Weights of a small mixture-of-experts language model, trained from scratch on English Wikipedia: 128 experts in each of 11 layers.
Below are experts of layer 4 (counted from 0) of a mixture-of-experts language model. Rows are named router (the router's row for the expert) and show model dimensions 0-191. Each number is 500 + 25 x the weight over its row's rms, rounded and kept within 0 to 999. Numbers have three digits each.
After each expert's rows: a language model's description of what the expert responds to; "comes before" lists some tokens at least twice as common just after its tokens as in all text. This comes from a sample of Wikipedia text that the model never trained on. Tokens count by the router's weight.

# expert 50
router:501547473488532549528483521493502487502446479510502523520467524490536482529491497542492468511538512507536538479528523525465487494493511465473522500482517481498485511482536472518530496520514528535491499539490532494509536552503498514482494506485474471534440493485524504471514497448530544470463485504511474497474467513479476503519500524471482527469528537473518481537475537501508465541516520491494549509456499535511458504459499533498483525484462503513536498553509515495501525538499543480470462486488498502539523518520540501510517478463489490498540474527536472476531513497528505473
It responds to: Line breaks, "and" fragments. Line breaks in tables and lists, plus the piece "and" inside names and words like Ch-and, b-and, L-and-holdings.
comes before: "|", "-", "=", "an", "|---|---|---|", "|---|---|---|---|"

# expert 40
router:498538479526537498517456483525482480506491475454511493507511521487496473519472491474495493498487477526500526474509493480538496507496516538529484500455557429483515514494522518510495509535521497485491472524494486556533490474511474525514483457496481539481461534564529470504455501483515496527498465512490502475507517464483516485478511545480494494497538475504475485500553536543504538525452485477502496532466488507471494496475511456489539494456492491505534489502516494509456463525515471517482539479536545519512518515482520523531472505514502469521452481544449526486507504465525501500
It responds to: Mid-word pieces, country names. Inner word pieces such as asc in Madagascar and ology in Etymology, plus States after United, place names and dashes in tables.
comes before: " |", ":", "ar", " (", "a", "i"

# expert 60
router:469460467562472534471477516538511548519471486504537539498516534462495535439533512523498535539496521474517465511465528531526467498494551543506530509505502488527534504490508528461493464537531523522495524509490510504514483535538475470507491529542508473511454472510516520516460492501520513510489470471505486496480515546516497501486524518487462508524515504489494489487479461531516484502491464473482496530498524450516520541487517505492509511518482506501512482481486494540530514476498477532498529508448541539547544488478472511468485503452498495483506460510482536476501485477514481472
It responds to: Numbers and time nouns. Digits in tables and coordinates, plus nouns like years, home, son, life, points, and word endings like on-ce, on-ward.
comes before: " |", " of", " to", ".5", ".3", ".6"

# expert 32
router:504483530533458549528517510521459510486505487515535481481470535522513504461495543484464498453487499449476495497463526532470488486534519501482541482517482521512498507493546475506485489485542533527455520518509473510496493513552480472532507498503519513530522496548462522475484515505481514510478558477510520512532552513488478536511456506516448537525475527502512488554528475504496507495534486498456552523504548518527495513512489503502494513542510469526491515510509490493516552489494529526518495542534503517491525525508503479494524485467497480456448542504477517514472507524501517469
It responds to: Numbers and counts. Digits and number words in tables, scores and statistics, such as 12, 199, six, four, first, last.
comes before: " |", " 0", "5", "3", "4", "8"

# expert 33
router:486555476473461484497470514525492521546466503492507496504493508504488512491487519489514488503479470442530526498500479452523533521512570523463508502507457542485537508480516499528497466515503484496501505484537516523529493485515470497544480481529486462493480475550478466475499522472476489494475471513469478485533453539512472518510481512504546460496511503441517500540511501485528509536484458503491541490509486532498496535468513483493472488488496512505536506537477445481504447524499494495514442481490520502516463514510492500508506507510494473462471488515543513441500522487543545468
It responds to: Line breaks, name starts. Line breaks and row ends in lists and tables, plus surname and name starts like Mc, Mac, Ros, Frank, and pieces like Burk-ina.
comes before: "\n", "-", "|", "The", "n", " -"

# expert 21
router:497518481458488469521490533555468467508490461491486467494554532490484517516483518494464493514485525447463514453515486455462472515475520483490521529485508493516500476501512544480495479503506532498490475499496539525489535462497470538493491484475499554523551535528472467504518543490465477514464476508524502481509473481497535489452484532504510462485470482516500496477489505515492515511475502505478507460509527525511501553501458484499481521506535512535552546514467489494475430506482479525503533517476543465479472485467513472525532485487521496478466501478490532520534508509519516506
It responds to: Copulas and based/located. Verbs "was", "is", "based", "located" after a subject, plus "=="/"=" heading marks, "United States", "New" and "US".
comes before: "\n", " on", " in", " a", " States", "."

# expert 17
router:520450485510476513502507531531471499487489505509528527507500478483536506528524476524540550517462533518531464507519541515467468511510463497480504479513516559516517512486504455473544502440533483484496466535528516493502534514488484527469533483507501453465498514448447513539498488492543470535445511453463486520486490520490520492531477499492497499473491510549472534454500510537502490462523523511509497497532511488497523516515489539472508530510480501503474472453508524501496554493505531471526476513485476481521535503531452482490500498491494498524526463500486464517528480515483474515
It responds to: Verb endings, governed prepositions. Prepositions after a governing word (rest of, free of, remain in) and past or progressive verb endings such as exempt-ed and achie-ving.
comes before: " the", " a", " be", " his", " that", " by"

# expert 24
router:509512459504493489475508481514529539495509524533481530497475483474504482470526483525532497536495497512529545531485487514488475478516460459488471464498518481467530491502460500475498495504512510491451473486493519487527499525524513500438488498511539515500528463503518498519509482518538480459535539489532513545525471455476500474493549474457449493477521500520489462473470458487498495484511541485544529503470554512505470529481470536499461524472515472517509504469514475477533498522484517443518503485487515493540522493551463510517525523470538532495492520473534503528533498476470513491
It responds to: Auxiliaries and phrasal particles. Be, been, was, and particles like up, out, part after grew, drop, was in biographies; also table separator rows.
comes before: " of", " to", " in", "ing", "ed", " by"

# expert 37
router:516533469466524528496484500488469477519481519498452509476501519534478515499463532487512496476538526485473492499500483510468517514486546470479512552520468475521509491514460545483453510527490512470534466500439480520519487517487486491516468491473494527518523514518483504529476499532487526518464461507517501486502478487464470504540486476494481490535465505499503469500450482529511527520489497464529490478542515535471505524489523532480498489503469522471519549476506469525500526503493481550459462490454512501458474529483505512485515467558497525497502517486447485489529547565498530496
It responds to: Sentence-ending punctuation. Periods, colons and line breaks ending a sentence or list item, often fused with a word ending such as s., ation., ).
comes before: "\n", " The", " He", " In", " It", " This"

# expert 0
router:480463490495483510462525505490456503467503503475501507496498532550461475481516483489473463519479493573468492488524494494535492481540525468497489513533533558542521499546530491502486476498487533526499543438468526501496489499537481485533447539500475526514516494495515521475526464524515495494514463503505461508504513451457496516517487530498503477500468501526515482487490493509537460503451569503483496490484553502524481529496520518476531498536509490517487490470476466497527486469503521483504500503442497440506508492524491527508521507469518499445473516482489517543514494495477493486
It responds to: Topic-bearing common nouns. Common nouns and adjectives naming a domain or category after articles, such as television, rock, character, club, song, politician.
comes before: " of", " in", ".", " and", "s", ","

# expert 6
router:470511475509500541510478538524481489496469477527510475513501512507509537442504533485522495503488483449488517499459515511439529483504548533481518509511508513526520482496511539464467521501514505517463509528500466524532484466470459508455477507506494514511539498521474486489529509519521505515498488506480505490497501538481501481530469546520482501472505546482496522517535469475549494492502449523454523544479521487529507541521525542495493527500537504557506499499472472503473503480542479544530501556484539499517541478444507463467498493513488512512527530484477523455493537521505515494
It responds to: Years and dates. Year and date pieces in histories and tables, such as 181 in 1818, month names June, April, and score digits.
comes before: " |", "4", "3", "1", "5", "–19"

# expert 13
router:542477502492521464454541487514516506461522478461499492498511495477488521465534486470503503518531527488503456482517558535514476491510476520470505453471488503465504496554493488540545515494490496523506501505517474511529497467474538506517509448517517539484473493437512468491528452550525551543506523496512477540468464483499474514520502475449455491499514500518492496458503513501474486507477493533547493497480527522476480533508488488484531488475513507492468493491485523559496513507456467478532520512477464486481476507481520526525541476511520518550483515515530489488491496506481522532
It responds to: Prepositions and word middles. Prepositions after verbs or participles (in, on, for, where, about), plus middle pieces of split words such as dev-out, ep-id-emic.
comes before: " the", " a", "ics", " his", "ical", " an"

# expert 26
router:528531445540472502473488522543467520524491524460507539472503489473453491496472539462516461497464512464462466492466498485555460513531533542527478491452500460514525517465524539528513497500518506486537504493525495490471545501489472498507508507464508462512536511538488496496482476528508474474510446528510485490533518501493515487480498525509458508510543504495459524537497485470482512533477529510466504498506471485494516535506481527497481510540515492501473531507458466507472506522518477522525497475468515547475524463510497531473509510559514535504483462491502516478511518497461507480
It responds to: Line breaks and discourse adverbs. Line breaks, heading words like "Personal life", commas ending clauses, and sentence adverbs such as also, However, later, affectionately.
comes before: "\n", "|", " ==", "==", " known", "The"

# expert 59
router:530453445494510471502556486529462539530476512545494479548505484494505499472522506512500534544502542467537490488472545510473462469522499483456501479538524498515526510484537510487486517510472480495465520492516544526532539507480466499482504483509531467486552506485504516477496518472538476477541495469495494522474560519492482480522491510504475506500481484544480516481521499481519467479546502435472500469502499478503470472492503520453496492496533478480456498495485535478480543504536509462530504519509480484532491474534472470496503548476478495477491455501488517502527487498514483514
It responds to: Past-tense suffixes. Verb suffixes ed, ing and ated finishing a split verb (intertw-ined, ow-ed, res-isted), plus direction words like north and south.
comes before: " to", " by", " in", " with", " of", " from"

# expert 5
router:480480479537455518475455519468499478454456532505526495500514455454468488482517514493517426496490533477470492504468479525523502489522502523536437476478486500486500518488486545502508469533489490495525506477495489504529536523464474527481486501495469493509538452496486521473491507539535496522494491490470507482482490458477479495492489471500477515492492512533490513534466552510517491486485497533475490530532498504480527477534512535449552476486509489491490516496485492553506488500505522532538474477441531527442458460504511515482503497532494513462493475493518473509498501521441485495
It responds to: Comma-fused word endings. Word-final pieces carrying an attached comma or period that end a clause, such as es, ation, s, and However.
comes before: " and", " the", " he", " but", " which", " The"

# expert 51
router:498514525531512520474515491521469464530531484516487526521533521506465448523457476484471507499489492442497475523513533533505485529518482511521504487478512488556477498492525519521496483452530492502485474526502513524490490481544489496473484481475487484527500486510507487465494529519524501494506480485466544466490504515438508484475465525458502469499498471517468495541513467513510508522470455550464516494455494524464558492529476479511507492499519520527496511497473480502502473524499523510470531531462575483472468521515516489490500448548549482537525537506505487482531544482485513501
It responds to: Election and stats tables. Pipe separators in election results and league tables, plus "the", "in", "for" before names in political and congressional text.
comes before: "\n", " ", " 0", " Candidate", " The", " 2"

# expert 16
router:480502477522529508525448520553484472476541457526519540530474528524519494472473547477522502506521441486530498524489495469481518519538522512504528541516552505536484499488533520484538492531521518494493517489523517503542536470522503487489476489497457516546507480569486482491536532537523493507454470472477503474522521513504522527475489524494489467502489520481493468475507488526515488511503475486497461542490504525514513501551500475507553526490489471501543504542501484485509502490535522530532480509497549505469508543515540523476535480490495520498466524515502490473476538469479498488
It responds to: Numbers in tables. Pipes, digits and decimal fragments in statistical tables and census percentages (0.9, 1.0, .3), plus dollar signs and quotation marks.
comes before: " |", " 0", " ", " 1", " 2", "5"

# expert 41
router:480482540519511537502484479487484482525515468507523514489535535522496511474479533462505519468467527458506497525487490511492520504530551523479499550469525524491467491490545541494526514508512555535489497506520527510470503477478494477430489482523550522529457520533501511500496486499504498487527477469478543490528480539451524474485512522513447551497552500485523533527488454538519517476544474538497505500507517473502488497500465494536506519484534515507512524502505501495527509515525502528526472491532497538524556489488491500509492465520494505504527527519467456546531512517518515458
It responds to: Sports scores and pronouns. Score parts in football match results (0 - 1, 1-3), table-cell pipes and numbers, and subject pronouns or nouns like season, she, it.
comes before: " 0", " |", " was", " 1", " 2", " 3"

# expert 30
router:515523469489533538504477508460461467515515498536528477468482541507462484467502545455506492492487497503524463508533460505523508536509534500532470493498537505552512481487483538504491512479533459479503462531514469544463515531505512503480467493498474559506502522553516448484511508528488467533460459490510513471532477506473538486496455491512514485510511497521516472522526542555490511476483499549505524546488489495512490537542487483489502510481508514504532521476518522490492479510530480513478470531504521511489512481480523525499491464533511516479493508468493458485455506548536476475
It responds to: Line breaks, award punctuation. Line breaks, semicolons, closing brackets, and at/in before events, plus Award, Won, Nominated, Championships in sports and awards lists.
comes before: "-", "\n", "|", " Nominated", " Best", " Won"

# expert 62
router:477498494494473481505550531496465509548479471511490496535517457479521490516467456484532490498477441530482525495481506485479490496462504455504517504488518473488555495497484526473523482482525521510497490458493529491527495520481466478496505522502471504523488493481535466465467464495516510526477561500536494481514511497437477483473449463503501508495456517513472493554506471503524458534461545478471515460495511514464511498503512510498515546533470462503535539483483452483472465479483529455513536516502517474480516488527502543483505508487512455494477535500500540493498492523475494503
It responds to: Noun endings, number words. Word middles like bival-ve, bur-ial, plus nouns and counts such as final, main, three, members, section-heading === markers.
comes before: "\n", " of", ".", ",", "s", "ed"